{"num_hidden_layers": 9, "hidden_size": 256, "n_experts": 128, "experts_per_token": 4, "d_expert": 64, "d_shared_expert": 64, "hidden_act": "swiglu", "moe_layers": [0, 1, 2, 3, 4, 5, 6, 7, 8], "router_score": "softmax", "normalize_top_k": true, "routed_scale": 1.0, "balance_loss": 0.00439, "balance_bias": false, "shared_expert_gate": true, "init_std_router": 0.0228, "lr_router": 0.000684, "vocab_size": 8192, "norm": "rmsnorm", "norm_eps": 1e-07, "tie_word_embeddings": "early", "optimizer": "soap_variant", "learning_rate": 0.00605, "beta1": 0.95, "beta2": 0.99, "batch_tokens": [65536, 131072, 262144], "max_seq_len": 1024, "train_tokens": 663100000, "max_steps": 4661, "dataset": "wikipedia_en"}
Below are experts of layer 6 (counted from 0) of a mixture-of-experts language model. Rows are named router (the router's row for the expert), gate (a neuron's input weights, with its number), up (a neuron's input weights, with its number) and show model dimensions 0-255. Each number is 200 + 40 x the weight over its row's rms, rounded and kept within 0 to 999.
Before each expert's rows: a language model's description of what the expert responds to; "gets" lists some tokens that make up at least twice as much of what it gets as of all text. This comes from a sample of Wikipedia text that the model never trained on. Tokens count by the router's weight.

# expert 45
Description: Prepositions and quantifiers in running prose, especially for, after, over, in, by, as in "for 43 years", "aftermath", "more than".
gets: " for", " in", " de", " to", " at", " first"
router,261,187,220,225,172,214,163,235,196,208,230,176,267,242,247,200,228,229,167,238,196,160,163,216,236,177,173,204,163,279,155,194,157,240,329,177,217,230,225,225,159,251,226,178,166,224,187,250,213,215,147,200,213,154,178,250,174,126,218,156,197,147,230,159,205,215,150,178,180,165,190,194,220,196,162,187,207,178,261,221,200,179,206,91,215,219,194,249,236,165,182,190,262,211,160,217,190,193,203,267,236,233,262,192,233,267,170,213,150,279,311,176,198,167,210,193,261,274,169,172,139,224,169,172,265,204,215,278,140,214,185,177,260,203,255,163,315,194,284,177,153,209,236,222,269,151,222,135,160,144,171,241,232,182,215,194,172,171,149,163,178,137,188,264,248,233,147,229,224,215,152,232,261,262,207,290,173,154,157,202,179,234,242,139,238,197,171,171,195,215,184,184,170,235,245,245,125,137,122,183,202,164,160,175,230,174,234,225,229,167,208,226,162,221,221,266,233,222,194,231,167,242,224,237,211,176,247,188,228,212,203,215,218,239,245,249,188,151,162,196,259,257,281,127,164,203,204,257,231,222,132,201,147,190,132,202
gate0,211,297,176,229,177,190,247,184,176,236,165,200,202,188,162,243,178,146,177,225,245,157,146,193,174,203,221,208,254,195,155,239,231,171,219,129,200,137,192,199,259,203,188,258,159,225,236,173,195,199,259,210,183,155,231,192,200,220,255,188,229,143,265,265,207,208,203,229,148,217,139,173,219,224,220,156,225,241,215,246,216,242,195,234,130,168,166,263,261,267,206,203,240,205,198,206,248,161,226,184,245,265,214,174,186,170,246,228,122,107,224,195,254,203,230,252,174,267,298,268,232,178,200,126,230,266,154,219,244,163,209,152,199,274,193,169,226,111,244,226,190,221,227,186,145,200,232,190,115,270,202,203,290,229,146,284,249,147,198,217,155,173,258,210,166,237,172,192,163,235,210,162,221,229,184,156,143,210,195,180,249,164,207,155,154,197,182,230,126,201,105,199,192,185,155,118,199,175,153,239,216,86,182,218,132,169,217,114,186,208,139,195,217,264,259,207,210,165,175,155,198,228,167,193,196,212,248,169,222,153,136,254,246,242,228,150,171,221,237,239,194,186,203,194,297,239,172,230,167,140,172,200,216,203,222,194
up0,181,152,220,201,267,211,169,209,265,187,217,257,206,194,193,208,202,160,195,126,190,254,291,215,169,196,149,184,140,186,239,183,171,196,209,242,175,233,194,228,243,181,223,141,270,168,214,230,213,214,189,214,210,228,188,164,257,174,133,224,165,250,125,187,202,181,223,205,231,175,236,152,207,193,270,272,180,153,195,172,163,252,217,200,234,222,254,170,105,156,202,187,179,153,162,198,241,222,178,215,191,118,150,247,161,191,148,160,226,210,134,235,130,241,205,225,229,156,221,205,251,174,249,280,199,68,219,161,206,226,155,222,166,184,119,236,193,221,173,219,204,223,170,168,220,190,166,192,310,140,244,187,139,258,225,128,196,287,217,204,241,225,211,194,265,120,252,206,240,193,227,196,114,140,191,163,226,200,236,201,209,202,166,261,201,233,219,242,211,241,279,184,215,213,214,242,236,246,292,163,219,315,204,179,162,201,138,216,225,258,225,185,187,180,157,139,191,207,237,283,145,124,203,191,154,191,216,185,159,220,249,158,146,158,182,235,265,209,126,188,142,189,191,213,144,182,228,149,246,211,173,215,196,164,155,213
gate1,225,271,262,109,221,237,200,207,137,167,237,187,209,165,215,176,177,166,244,162,173,211,204,217,258,250,149,126,132,223,206,223,206,176,175,216,180,200,268,208,227,172,165,178,244,171,230,139,162,221,172,247,177,162,165,192,260,176,99,210,167,219,165,199,278,262,181,202,204,199,205,233,164,185,190,184,209,171,242,157,127,180,194,233,301,91,238,207,126,181,222,140,215,261,225,257,147,193,199,192,182,199,207,202,169,193,204,150,183,177,218,218,227,264,208,211,170,238,277,141,231,229,208,144,164,249,203,224,195,256,274,126,223,167,203,173,211,217,163,201,175,202,189,155,192,179,173,147,242,173,219,217,250,164,213,235,280,117,162,202,206,266,186,245,227,206,184,272,243,276,162,251,178,157,227,178,189,196,160,204,198,213,251,182,156,203,234,200,191,200,145,206,286,175,120,171,247,254,239,179,157,255,181,197,172,171,224,161,223,191,191,203,229,212,237,227,232,142,165,281,282,184,211,234,219,112,133,244,210,112,149,118,264,255,202,251,179,157,212,230,164,207,171,210,189,299,211,230,180,268,198,253,161,240,224,198
up1,132,196,237,221,163,248,203,199,225,218,196,246,218,244,170,216,214,162,188,143,188,188,260,216,185,185,252,207,203,171,222,193,268,214,147,229,242,171,197,196,214,152,279,218,244,141,182,157,263,145,219,205,201,211,244,183,223,122,219,217,167,241,66,205,182,150,216,195,225,174,239,204,162,223,176,213,263,141,307,120,200,286,233,163,163,235,237,180,229,188,189,145,230,147,218,149,275,222,223,128,250,202,211,211,118,193,239,144,155,186,158,193,174,236,222,236,283,157,256,190,229,229,242,196,188,168,197,196,177,226,206,123,161,267,173,197,179,184,186,241,271,209,115,202,143,212,171,238,176,176,233,252,169,216,235,96,238,230,209,184,243,195,187,222,164,206,192,330,224,102,218,165,186,205,210,142,128,241,223,177,256,191,247,161,256,327,185,175,219,209,199,169,197,241,216,202,243,184,199,153,258,154,240,205,225,221,244,187,210,233,225,180,156,258,162,216,238,199,153,236,209,154,200,198,171,237,192,206,235,197,221,280,133,174,207,193,270,214,131,151,178,177,185,243,141,232,240,191,178,193,170,219,195,165,171,248
gate2,217,161,133,103,187,251,187,206,194,171,251,218,197,190,268,246,121,274,228,243,218,124,197,275,203,206,161,223,143,201,232,234,159,230,237,176,189,170,201,134,120,222,193,206,191,240,288,190,205,215,198,255,216,109,174,265,186,217,178,148,254,135,250,242,138,254,204,223,206,218,200,185,179,176,175,209,252,182,263,180,295,158,193,231,197,205,191,105,230,129,193,162,210,232,210,281,175,101,197,139,203,228,240,182,235,212,186,228,218,206,204,132,208,203,194,261,224,205,91,194,160,208,160,253,188,208,227,250,113,221,209,134,202,170,203,190,245,210,142,149,135,187,266,179,184,207,192,175,233,202,155,203,215,211,194,229,119,145,218,255,227,135,240,198,261,170,187,43,161,162,185,201,217,241,241,256,248,254,199,236,170,217,244,215,230,201,211,220,183,164,180,286,78,171,253,184,155,171,176,228,181,204,178,261,178,232,156,211,197,268,179,182,238,145,215,181,214,230,210,183,198,220,227,196,247,227,203,207,195,172,200,190,168,194,132,188,181,169,154,229,188,227,213,202,162,164,159,195,195,178,223,229,158,161,192,176
up2,226,181,172,102,150,210,239,173,132,178,209,201,198,192,234,226,111,260,209,229,226,124,131,243,173,192,110,250,142,211,247,185,194,204,237,145,193,174,222,134,118,154,235,191,201,255,223,213,267,199,199,281,204,132,207,260,200,213,133,227,212,129,219,219,148,253,193,169,192,218,197,244,162,185,138,207,215,154,242,225,259,136,199,214,226,159,216,131,186,129,226,166,173,255,196,270,197,124,191,186,204,202,250,189,246,210,197,217,196,204,182,191,250,211,161,229,213,202,148,168,182,222,153,241,188,244,176,233,166,187,220,154,219,251,233,182,225,214,187,118,155,160,262,167,173,168,215,166,260,203,190,210,238,221,231,189,96,151,166,237,249,199,224,192,232,198,178,107,187,199,161,205,251,269,249,262,202,176,237,260,185,212,212,201,213,142,176,175,132,221,197,298,124,122,250,175,133,176,180,224,192,218,119,208,180,186,204,278,223,282,178,239,225,122,229,222,236,181,116,207,241,197,217,211,205,216,180,209,181,191,290,201,181,193,186,184,185,161,177,255,239,227,237,207,173,191,101,216,210,151,271,203,189,176,234,141
gate3,175,216,200,235,239,192,232,146,235,174,158,293,242,153,183,193,191,217,223,168,196,222,236,153,244,182,214,184,243,241,165,189,174,193,220,161,243,249,206,87,158,198,239,200,209,219,178,217,167,227,205,167,184,210,212,255,176,185,208,261,224,121,198,159,165,200,329,154,201,182,146,215,139,216,190,213,163,187,211,198,230,229,190,192,147,205,196,176,203,272,113,159,188,203,233,219,116,205,207,251,228,148,225,142,243,179,197,260,119,243,264,273,169,194,106,202,235,193,150,218,174,154,301,143,200,186,140,282,227,182,214,192,209,198,250,203,231,126,177,172,232,185,342,242,157,212,171,100,99,181,192,211,226,186,200,193,206,160,183,158,182,181,191,197,205,233,261,161,160,245,171,162,234,213,250,188,137,205,243,187,164,190,241,212,214,213,217,191,211,232,170,209,197,257,186,233,146,168,196,216,271,148,219,81,157,216,204,224,275,185,205,148,198,208,218,213,239,216,206,183,243,288,206,230,142,209,183,212,119,218,240,272,238,239,219,232,224,180,193,169,159,190,219,221,113,211,219,205,178,229,220,222,129,158,241,255
up3,195,172,177,175,175,202,175,211,203,241,224,143,155,236,191,221,252,169,223,203,216,173,220,243,162,210,161,174,181,132,265,217,244,197,212,232,113,117,254,291,215,225,154,198,240,196,180,200,252,161,190,244,235,165,211,136,241,224,202,119,215,257,177,270,228,226,132,205,188,223,230,178,246,172,243,181,272,203,211,217,194,237,221,206,227,202,218,185,139,179,251,208,188,182,182,203,248,163,151,116,130,252,187,221,154,208,246,163,246,163,137,131,219,244,308,209,141,175,279,215,215,214,159,267,220,249,219,146,192,253,189,125,156,172,147,224,192,263,248,226,163,189,152,117,180,217,212,252,253,251,193,203,172,227,156,224,209,254,218,215,244,212,233,184,196,180,164,223,217,161,230,210,165,172,155,195,208,243,180,247,251,189,153,201,138,229,214,220,169,178,301,141,156,160,171,151,217,224,224,197,125,255,200,279,190,164,257,140,99,214,216,237,216,224,187,151,173,174,213,221,177,114,210,180,216,170,289,167,305,174,154,162,155,171,204,133,166,256,184,185,201,200,173,218,260,168,171,175,230,135,201,177,249,193,147,157

# expert 54
Description: Word-piece syllables like on, un, il, especially after a capital in names or words: Don't, Talon, Jon, Depression.
gets: "on", "il", "un", "in", " Don", "x"
router,226,183,237,254,256,196,209,293,231,81,163,260,131,233,237,210,198,160,186,225,196,193,196,226,230,172,229,328,170,229,215,139,179,226,99,211,141,181,178,161,136,176,199,203,164,200,165,268,169,228,225,253,240,188,260,165,244,187,128,205,253,226,262,214,120,151,246,230,186,176,207,251,202,187,220,210,204,222,219,159,222,219,189,176,199,208,156,176,175,206,275,194,199,172,184,245,118,236,208,294,211,186,263,201,251,174,188,259,229,151,120,216,172,179,210,246,223,139,186,299,208,234,168,148,148,229,154,151,104,250,232,234,254,147,156,152,157,115,238,151,187,189,183,213,214,183,171,236,203,216,195,206,195,221,277,258,136,154,187,192,243,238,182,144,214,225,153,183,162,174,247,186,233,218,173,187,219,201,234,184,260,215,245,210,233,180,142,247,192,258,222,223,138,164,228,241,127,173,213,169,152,167,179,176,203,248,247,279,251,237,206,226,199,263,117,202,233,151,227,168,149,174,239,195,208,207,225,199,248,221,193,169,204,201,192,252,146,154,215,209,176,217,189,243,209,202,196,170,173,222,274,174,179,286,188,174
gate0,163,168,194,267,169,225,209,242,165,212,155,186,189,210,222,283,171,264,266,192,202,217,199,207,147,149,106,214,158,157,223,133,235,302,212,188,224,189,179,114,186,238,234,186,244,250,186,177,199,164,172,186,193,168,191,226,154,233,212,261,248,159,258,138,185,186,201,200,248,232,199,234,138,232,137,236,169,187,172,252,221,204,123,215,157,163,241,248,241,297,138,240,122,110,180,155,208,214,267,186,271,164,216,276,277,210,211,210,190,211,247,193,197,231,156,168,148,205,180,191,221,112,199,199,220,233,170,244,162,232,211,235,212,199,150,183,204,162,225,144,189,191,161,199,185,178,250,173,237,200,236,267,189,184,230,246,152,91,233,233,132,204,228,170,142,181,208,181,208,263,217,217,201,217,197,140,214,170,244,181,226,188,229,131,203,177,153,189,253,198,160,183,193,189,157,158,157,138,140,226,138,199,157,178,178,196,250,177,205,231,200,210,209,212,181,232,211,162,187,230,221,223,150,312,231,227,196,186,250,199,239,161,221,306,212,169,150,181,278,168,201,202,144,102,248,205,230,215,235,276,141,139,237,165,181,151
up0,200,176,173,266,196,252,239,242,160,197,148,130,199,208,268,285,160,241,225,201,182,176,222,205,110,151,154,224,161,163,200,136,236,244,164,190,197,169,181,108,224,194,225,119,230,249,190,193,188,181,220,238,238,172,195,233,168,199,182,329,243,194,193,127,177,158,202,248,227,263,193,191,88,255,156,224,181,210,197,267,258,182,156,224,160,171,266,205,196,266,159,223,139,95,196,237,214,163,250,200,226,146,248,226,206,168,199,198,216,222,226,174,220,200,118,130,167,203,172,198,237,141,130,175,209,278,148,210,168,246,246,264,238,209,162,139,227,150,193,168,169,154,147,210,143,158,222,188,201,204,199,217,262,195,194,205,148,123,218,220,98,206,241,169,155,175,242,182,215,260,227,237,204,197,203,172,215,173,190,163,190,163,187,119,224,194,111,217,294,232,178,179,163,133,168,152,180,196,191,270,190,147,180,160,197,188,243,172,167,188,226,178,170,227,159,171,194,175,212,203,240,216,151,199,270,249,180,180,186,218,232,149,221,287,224,204,173,172,276,213,191,158,175,143,203,190,234,146,166,251,196,170,217,217,169,200
gate1,244,257,216,206,316,166,221,194,252,204,184,185,195,248,218,186,223,164,224,235,162,234,210,199,215,127,235,220,222,199,168,231,182,203,144,234,228,222,198,151,182,251,286,176,154,213,202,174,178,136,186,194,192,169,235,187,256,132,155,213,198,261,211,183,186,253,225,140,120,195,179,189,203,237,184,245,250,123,148,190,193,197,182,145,180,206,158,189,209,109,236,142,178,231,248,161,143,239,134,227,205,222,197,194,165,195,261,186,223,189,204,172,209,183,150,192,249,269,209,181,179,293,108,190,215,162,243,225,163,167,177,212,173,201,180,146,128,237,181,103,87,133,216,216,221,191,171,211,189,258,208,210,220,215,225,223,208,211,224,213,242,188,205,249,98,200,214,198,246,206,218,253,198,122,155,181,192,237,282,184,201,215,148,181,235,199,183,188,177,227,237,224,261,151,213,240,190,189,194,172,78,137,244,273,268,254,118,216,171,126,184,215,246,236,173,235,161,197,239,199,181,242,167,252,222,214,117,152,211,214,304,186,263,205,137,190,187,115,184,192,224,228,218,231,166,182,149,220,187,128,218,191,202,254,254,203
up1,203,191,242,176,318,184,165,181,303,231,164,198,224,230,267,197,174,143,234,302,172,211,214,175,171,98,289,179,179,244,201,250,232,228,165,261,232,176,164,195,188,226,246,201,257,272,224,155,221,265,187,178,217,140,254,219,185,177,207,196,165,262,191,215,174,267,168,178,171,221,186,148,128,267,196,209,238,206,212,227,179,225,218,167,187,219,182,204,223,129,274,182,160,152,175,190,157,225,134,211,177,180,190,219,225,186,219,225,265,225,210,202,186,230,162,242,222,297,270,210,155,249,169,186,240,208,244,216,170,188,183,214,180,183,181,197,155,258,170,182,53,134,234,246,159,203,163,180,216,278,220,183,234,212,200,237,231,187,258,182,236,172,165,267,132,121,259,267,233,164,244,269,178,158,170,196,189,221,321,179,213,166,160,191,190,207,177,167,151,236,218,197,267,151,220,254,181,186,191,186,110,173,208,268,238,256,148,189,153,206,217,219,208,234,151,156,202,253,260,191,182,183,192,250,214,208,165,166,208,193,175,176,220,213,129,154,209,137,173,170,205,187,232,214,139,179,191,165,169,176,184,163,190,260,224,186
gate2,185,173,250,307,224,256,242,208,226,165,137,179,174,237,193,225,241,137,240,194,157,218,225,216,235,224,141,251,199,145,254,154,149,180,198,191,170,227,132,146,207,147,229,236,192,192,177,135,263,187,276,195,243,201,284,204,183,195,250,159,167,179,209,241,203,207,251,173,186,232,226,155,213,156,136,222,203,221,207,138,220,194,256,184,195,179,215,198,212,181,193,209,242,228,323,134,147,275,198,253,215,167,264,206,226,191,264,182,228,167,208,181,181,243,240,180,136,149,168,224,151,122,175,233,196,129,194,186,186,196,174,223,209,262,193,244,152,185,183,206,287,255,210,202,248,213,165,187,129,248,176,228,194,208,202,180,186,134,86,102,200,220,174,227,222,167,178,186,137,233,225,275,265,186,154,183,132,167,209,187,140,212,134,231,219,177,179,171,214,149,225,207,259,176,261,205,238,205,219,185,208,243,174,126,191,173,238,230,179,150,161,220,92,261,217,208,155,171,200,178,191,173,278,238,249,237,213,296,236,232,190,201,238,144,206,218,229,180,221,155,189,266,192,226,209,259,193,245,194,208,229,169,94,159,200,194
up2,229,244,251,285,210,242,255,222,187,187,133,195,214,203,247,191,179,99,254,237,211,206,250,231,203,197,171,227,100,157,155,124,140,212,218,191,201,205,121,206,254,207,229,222,177,273,167,244,232,207,232,243,244,192,307,225,192,172,242,256,159,219,278,258,233,270,262,193,150,225,258,173,249,159,203,202,196,260,132,227,247,225,239,219,188,262,153,207,171,224,266,194,191,214,222,144,246,179,173,280,182,163,242,198,293,170,246,217,240,195,159,245,209,174,239,165,151,187,199,193,162,136,151,239,224,143,186,172,212,194,161,186,155,257,234,159,176,159,153,206,211,190,240,256,249,158,168,262,204,209,181,153,133,170,197,203,234,135,156,197,251,252,209,164,206,210,167,130,190,282,289,228,242,247,196,194,209,171,202,176,193,200,175,239,238,193,182,121,205,244,242,214,190,145,240,233,208,203,261,207,183,264,190,161,150,208,220,216,225,219,135,227,163,225,233,230,186,159,172,155,183,227,215,198,237,147,178,204,204,275,215,220,246,198,188,308,181,198,237,292,232,201,186,225,221,227,202,211,155,203,192,142,109,201,212,270
gate3,180,209,273,206,201,223,195,168,185,213,172,204,200,226,184,225,225,216,177,165,156,287,237,200,193,195,229,216,195,290,196,263,159,159,214,190,215,168,222,227,146,150,163,185,224,227,229,233,156,223,237,206,193,157,153,131,156,195,184,256,162,211,237,251,194,149,281,181,183,231,237,222,205,269,186,201,213,186,182,238,222,156,161,214,211,206,292,236,149,250,171,196,187,240,227,150,198,86,198,242,221,222,235,202,165,124,158,219,231,134,161,202,223,146,209,205,284,192,196,280,269,233,271,221,212,240,239,307,233,211,178,236,171,117,115,221,226,175,181,182,163,140,169,178,140,272,168,257,171,232,181,295,266,232,197,218,166,185,177,180,194,173,193,143,117,193,225,137,161,198,227,219,148,205,206,178,196,152,231,227,187,192,262,136,216,132,225,204,205,264,184,193,133,178,252,238,189,242,212,181,136,213,222,180,194,122,191,199,169,235,71,232,115,213,198,168,256,268,202,131,222,210,226,128,158,281,234,198,241,231,249,176,175,198,244,180,236,142,209,253,206,213,207,202,145,247,238,170,188,214,261,166,225,200,193,200
up3,212,188,118,166,192,140,214,230,226,206,227,216,223,164,246,148,166,145,237,243,252,136,162,161,156,204,202,200,187,153,190,179,225,250,201,279,233,226,143,177,212,265,207,213,167,190,166,197,226,136,209,123,253,190,234,227,217,265,222,183,210,186,170,127,172,247,129,162,204,136,176,164,130,146,201,246,172,186,226,160,163,207,241,134,204,210,129,83,234,153,178,239,220,250,177,308,207,259,211,158,194,160,209,203,169,295,197,216,150,237,245,159,196,239,246,229,134,229,160,115,168,207,177,177,220,176,141,116,181,204,212,166,234,255,272,183,197,208,208,232,201,256,229,206,235,81,214,150,241,149,209,119,183,222,204,154,254,245,196,223,195,164,214,268,238,153,203,249,230,223,159,163,209,212,153,193,129,225,202,203,226,194,171,240,185,238,171,238,230,163,186,222,257,247,194,150,241,162,186,264,257,179,190,235,210,200,193,215,204,147,336,197,228,235,214,304,160,164,195,240,183,169,212,234,148,218,203,196,177,229,165,241,187,186,133,189,193,186,131,163,218,221,143,221,216,172,207,246,254,190,161,168,162,206,195,188

# expert 28
Description: Initial capitals and syllables of romanized Chinese, Korean and similar names, such as T-iananmen, Ho T-in-fu, Hong, Li, Z; also blank cells in number tables.
gets: " T", "n", "T", " X", " N", "d"
router,194,164,236,160,189,224,211,218,189,144,167,219,173,135,295,149,231,124,255,200,265,151,193,128,241,226,222,217,186,240,248,214,248,176,180,181,112,254,194,205,200,187,163,176,163,150,137,190,217,270,215,211,208,219,247,198,219,168,228,224,275,124,189,259,214,113,239,239,234,269,266,186,223,182,241,255,233,208,158,174,226,180,184,242,206,157,169,200,202,143,185,175,136,219,239,186,167,228,236,220,296,155,250,259,229,143,213,211,269,181,168,250,197,243,223,178,196,247,100,214,181,206,212,153,101,188,197,138,136,209,204,187,199,227,212,260,138,149,171,161,181,253,245,238,203,186,145,230,250,260,170,200,125,223,238,209,190,124,248,175,247,171,205,211,154,228,174,252,170,170,251,206,260,154,165,194,258,92,204,285,195,247,227,141,165,185,206,215,189,132,234,178,167,169,219,212,152,186,204,222,196,229,172,170,211,179,219,293,211,187,192,145,212,189,169,194,261,128,211,198,252,202,158,209,209,213,155,218,156,239,206,204,239,184,240,163,124,211,189,132,206,164,158,192,140,160,219,205,270,228,217,239,228,239,148,249
gate0,179,140,242,193,133,151,173,179,198,193,259,183,258,227,257,164,256,185,217,226,259,267,217,229,187,148,268,158,158,236,186,212,176,173,149,233,165,247,253,216,174,193,193,163,215,248,157,216,329,173,174,186,256,169,203,199,229,186,214,178,291,216,215,109,205,173,276,241,261,251,225,194,219,246,223,171,129,261,246,152,220,222,173,157,197,154,174,184,173,239,215,198,160,210,239,171,184,235,227,159,218,142,213,235,165,211,184,207,206,222,159,205,147,268,206,175,168,217,167,240,232,192,185,172,193,233,223,171,232,273,199,198,149,197,153,222,144,220,142,177,181,213,257,224,239,154,254,234,260,317,171,182,289,169,244,154,190,211,288,250,278,156,151,220,185,160,173,208,241,147,228,179,217,197,270,220,182,150,200,213,142,195,144,148,192,214,241,201,266,154,199,224,192,199,251,213,246,245,187,241,265,269,233,221,213,212,183,212,153,267,213,231,267,269,171,213,214,182,322,226,192,265,152,228,207,220,205,136,252,248,193,175,223,228,255,154,192,217,206,136,236,170,204,258,170,204,222,175,267,170,276,165,221,171,188,204
up0,203,200,175,154,155,200,209,171,138,184,165,186,130,201,200,159,126,226,203,94,98,212,177,194,267,221,120,210,300,174,218,171,196,173,162,173,225,205,178,127,254,171,191,172,172,178,288,186,158,254,235,245,236,191,182,173,199,231,138,219,180,245,116,208,89,255,167,204,154,211,222,211,160,182,195,243,197,186,204,266,198,156,218,264,202,222,249,232,218,144,161,158,191,189,173,167,268,242,208,186,218,256,219,199,263,186,234,254,233,250,270,222,192,150,221,194,268,183,163,126,185,223,199,188,214,167,235,193,169,112,269,224,225,200,199,213,161,195,206,172,180,178,130,232,170,264,116,167,212,124,263,201,180,170,174,200,165,188,187,157,169,246,237,221,199,208,211,179,221,190,203,255,215,223,150,189,252,216,196,171,249,221,256,217,201,168,202,138,183,238,144,125,237,130,180,229,143,192,179,223,180,122,190,208,177,287,281,174,190,130,141,178,195,156,214,223,124,177,126,196,199,176,162,168,224,193,144,255,122,128,184,126,199,171,202,235,191,191,212,244,152,230,180,228,203,205,139,184,168,213,122,199,212,266,174,206
gate1,221,198,237,155,149,206,161,176,219,201,226,247,210,214,172,162,183,201,200,190,199,160,154,215,253,228,202,186,218,197,152,247,260,175,268,264,186,183,151,195,174,179,183,156,199,195,193,286,196,240,170,158,212,229,197,168,263,188,242,172,196,272,236,178,260,275,240,262,206,182,132,222,276,173,139,224,205,216,193,208,316,170,217,245,301,214,187,283,175,219,152,235,198,204,185,205,184,217,233,158,178,251,291,247,283,173,286,195,212,167,188,203,226,207,200,154,140,178,190,197,175,255,186,186,173,197,215,206,203,135,209,139,207,207,151,179,208,193,171,224,217,231,171,161,127,218,120,201,196,236,266,168,201,143,150,289,212,130,187,243,216,176,292,141,200,176,208,118,240,144,122,184,250,176,258,263,171,199,132,166,256,242,197,141,181,252,163,178,142,209,141,294,166,172,240,186,219,233,198,231,253,199,156,181,205,217,155,234,149,208,194,151,157,154,245,232,195,178,147,184,178,204,174,205,150,202,161,260,223,214,144,175,112,196,244,194,165,201,85,202,200,213,171,161,192,218,181,266,220,205,158,217,209,119,242,177
up1,198,189,230,159,171,174,202,218,210,174,233,184,240,226,229,119,224,162,198,234,168,212,144,217,249,229,233,186,225,253,117,263,232,190,194,255,185,220,225,172,153,169,209,168,215,228,217,283,235,264,173,204,238,208,170,163,269,217,224,203,207,279,180,224,220,246,222,277,201,164,158,212,212,204,198,219,205,275,188,190,318,190,219,239,271,199,164,270,131,163,153,200,152,198,246,251,206,191,265,158,213,234,307,280,273,159,309,199,195,168,188,197,183,199,240,202,164,162,151,214,209,224,129,175,156,222,218,223,164,133,212,133,234,256,117,170,166,241,179,203,181,215,160,192,179,216,152,205,202,216,247,155,211,189,148,254,258,131,173,285,214,174,233,186,163,191,208,144,298,208,166,179,268,206,232,269,177,178,156,184,235,275,216,117,186,228,170,173,176,209,160,251,139,176,249,212,198,214,158,278,220,235,190,171,207,223,201,219,120,215,186,134,125,169,195,290,205,159,161,210,185,178,191,216,185,220,144,259,176,244,165,159,155,209,215,189,172,170,116,191,192,255,173,177,165,215,188,260,232,222,141,171,242,181,223,175
gate2,195,206,182,128,180,248,197,195,198,170,198,211,215,176,169,180,146,207,138,196,171,254,191,259,242,252,230,175,154,219,219,227,176,142,222,199,184,254,166,198,198,158,195,211,203,156,258,248,197,194,108,117,228,226,240,137,206,199,135,184,188,242,274,218,235,192,172,209,142,320,192,264,259,178,192,279,190,178,195,204,225,142,229,225,171,242,164,229,185,188,268,197,160,167,164,120,221,124,221,168,183,183,213,148,233,197,176,165,225,282,133,259,235,155,130,177,257,171,134,193,268,166,163,121,170,194,252,194,191,152,139,237,183,210,184,104,224,186,189,237,202,191,260,238,233,118,195,181,259,199,139,234,207,141,165,152,171,173,224,166,77,194,214,185,161,182,217,150,217,171,173,239,248,173,236,202,279,225,166,217,211,218,226,191,185,268,219,225,171,166,186,268,207,178,228,166,195,219,321,225,261,154,223,149,199,190,236,255,234,196,186,261,246,100,181,176,174,204,180,235,192,275,258,119,152,144,209,185,190,175,165,226,206,201,212,186,164,232,232,223,178,153,179,226,208,186,225,184,217,163,250,168,173,158,257,217
up2,200,195,159,133,183,200,191,196,199,175,191,201,222,175,179,181,137,224,165,186,166,243,200,231,233,268,225,188,139,210,209,225,176,147,223,212,197,259,169,197,210,155,171,220,207,178,272,245,219,187,129,144,238,215,241,149,198,187,127,182,180,239,305,203,251,200,163,217,168,331,192,262,268,193,213,288,197,178,187,214,201,172,206,224,185,227,181,225,195,194,252,196,175,177,175,115,228,143,212,169,184,175,230,142,237,200,174,196,215,293,139,274,235,165,133,188,233,180,127,192,254,175,134,112,166,209,241,184,209,168,145,230,188,222,214,134,218,181,168,213,197,180,251,258,242,136,203,182,233,193,125,226,220,133,146,142,178,175,238,158,79,189,200,190,145,182,212,146,209,196,176,239,237,156,232,200,268,213,169,231,194,210,251,191,173,249,234,229,176,149,187,253,224,169,239,159,194,223,310,234,274,136,228,150,182,180,231,233,247,208,185,239,247,103,191,166,177,211,203,246,189,283,250,123,164,159,231,193,223,166,162,242,208,219,196,173,170,262,267,212,180,135,183,220,204,156,240,169,221,144,258,157,168,172,247,217
gate3,188,282,109,204,145,225,246,171,232,233,119,192,149,177,148,107,198,164,232,171,165,214,142,186,203,259,201,265,151,155,158,260,215,153,253,188,197,227,151,241,233,217,170,255,228,214,236,213,213,149,163,162,233,154,194,181,221,234,180,200,197,214,173,208,208,176,172,189,193,202,192,202,136,176,230,300,177,220,215,113,214,182,175,206,223,252,172,284,220,237,187,224,278,220,207,267,255,114,212,236,228,198,179,148,216,227,219,233,183,160,218,123,198,239,197,225,243,161,211,182,269,157,140,179,219,140,160,157,193,156,269,160,193,207,225,160,225,165,167,169,209,149,180,219,246,187,179,263,208,160,238,219,283,202,112,193,207,269,228,200,159,163,208,208,191,255,166,229,220,193,182,232,176,255,175,238,175,189,159,175,128,184,239,187,207,207,197,212,125,173,190,205,180,103,227,213,255,258,75,168,225,156,276,161,174,292,166,177,173,212,168,203,189,191,253,203,221,250,156,139,197,145,157,148,169,196,254,256,128,209,190,280,155,161,249,219,215,208,190,194,220,179,208,254,298,230,203,194,185,144,234,257,242,221,185,197
up3,162,276,135,219,194,199,273,209,202,192,117,197,218,131,199,91,206,155,257,209,192,171,160,161,218,268,177,303,158,177,189,218,205,181,195,123,188,226,188,226,229,195,196,208,208,214,195,207,221,166,197,210,246,149,196,155,256,202,201,210,214,216,125,246,224,148,174,232,203,206,227,207,110,137,222,258,208,247,193,91,256,202,187,214,196,215,128,269,181,198,177,200,238,220,228,278,181,150,226,233,244,225,174,179,212,232,220,216,194,139,183,120,174,226,172,209,223,143,161,187,254,179,203,166,177,169,170,158,159,174,293,207,238,225,183,176,187,165,172,164,228,154,130,217,267,193,122,246,213,177,259,234,235,229,171,203,229,258,241,164,150,195,207,236,203,236,164,268,249,228,222,233,145,229,154,217,211,138,180,184,142,226,238,233,177,196,202,182,127,135,250,199,201,134,201,201,256,204,117,164,214,162,293,157,207,265,195,199,169,265,192,186,168,244,216,188,242,199,143,187,247,111,154,168,192,211,209,237,153,253,199,280,199,154,268,243,239,177,199,183,229,206,164,198,269,246,128,176,194,132,261,250,252,225,187,251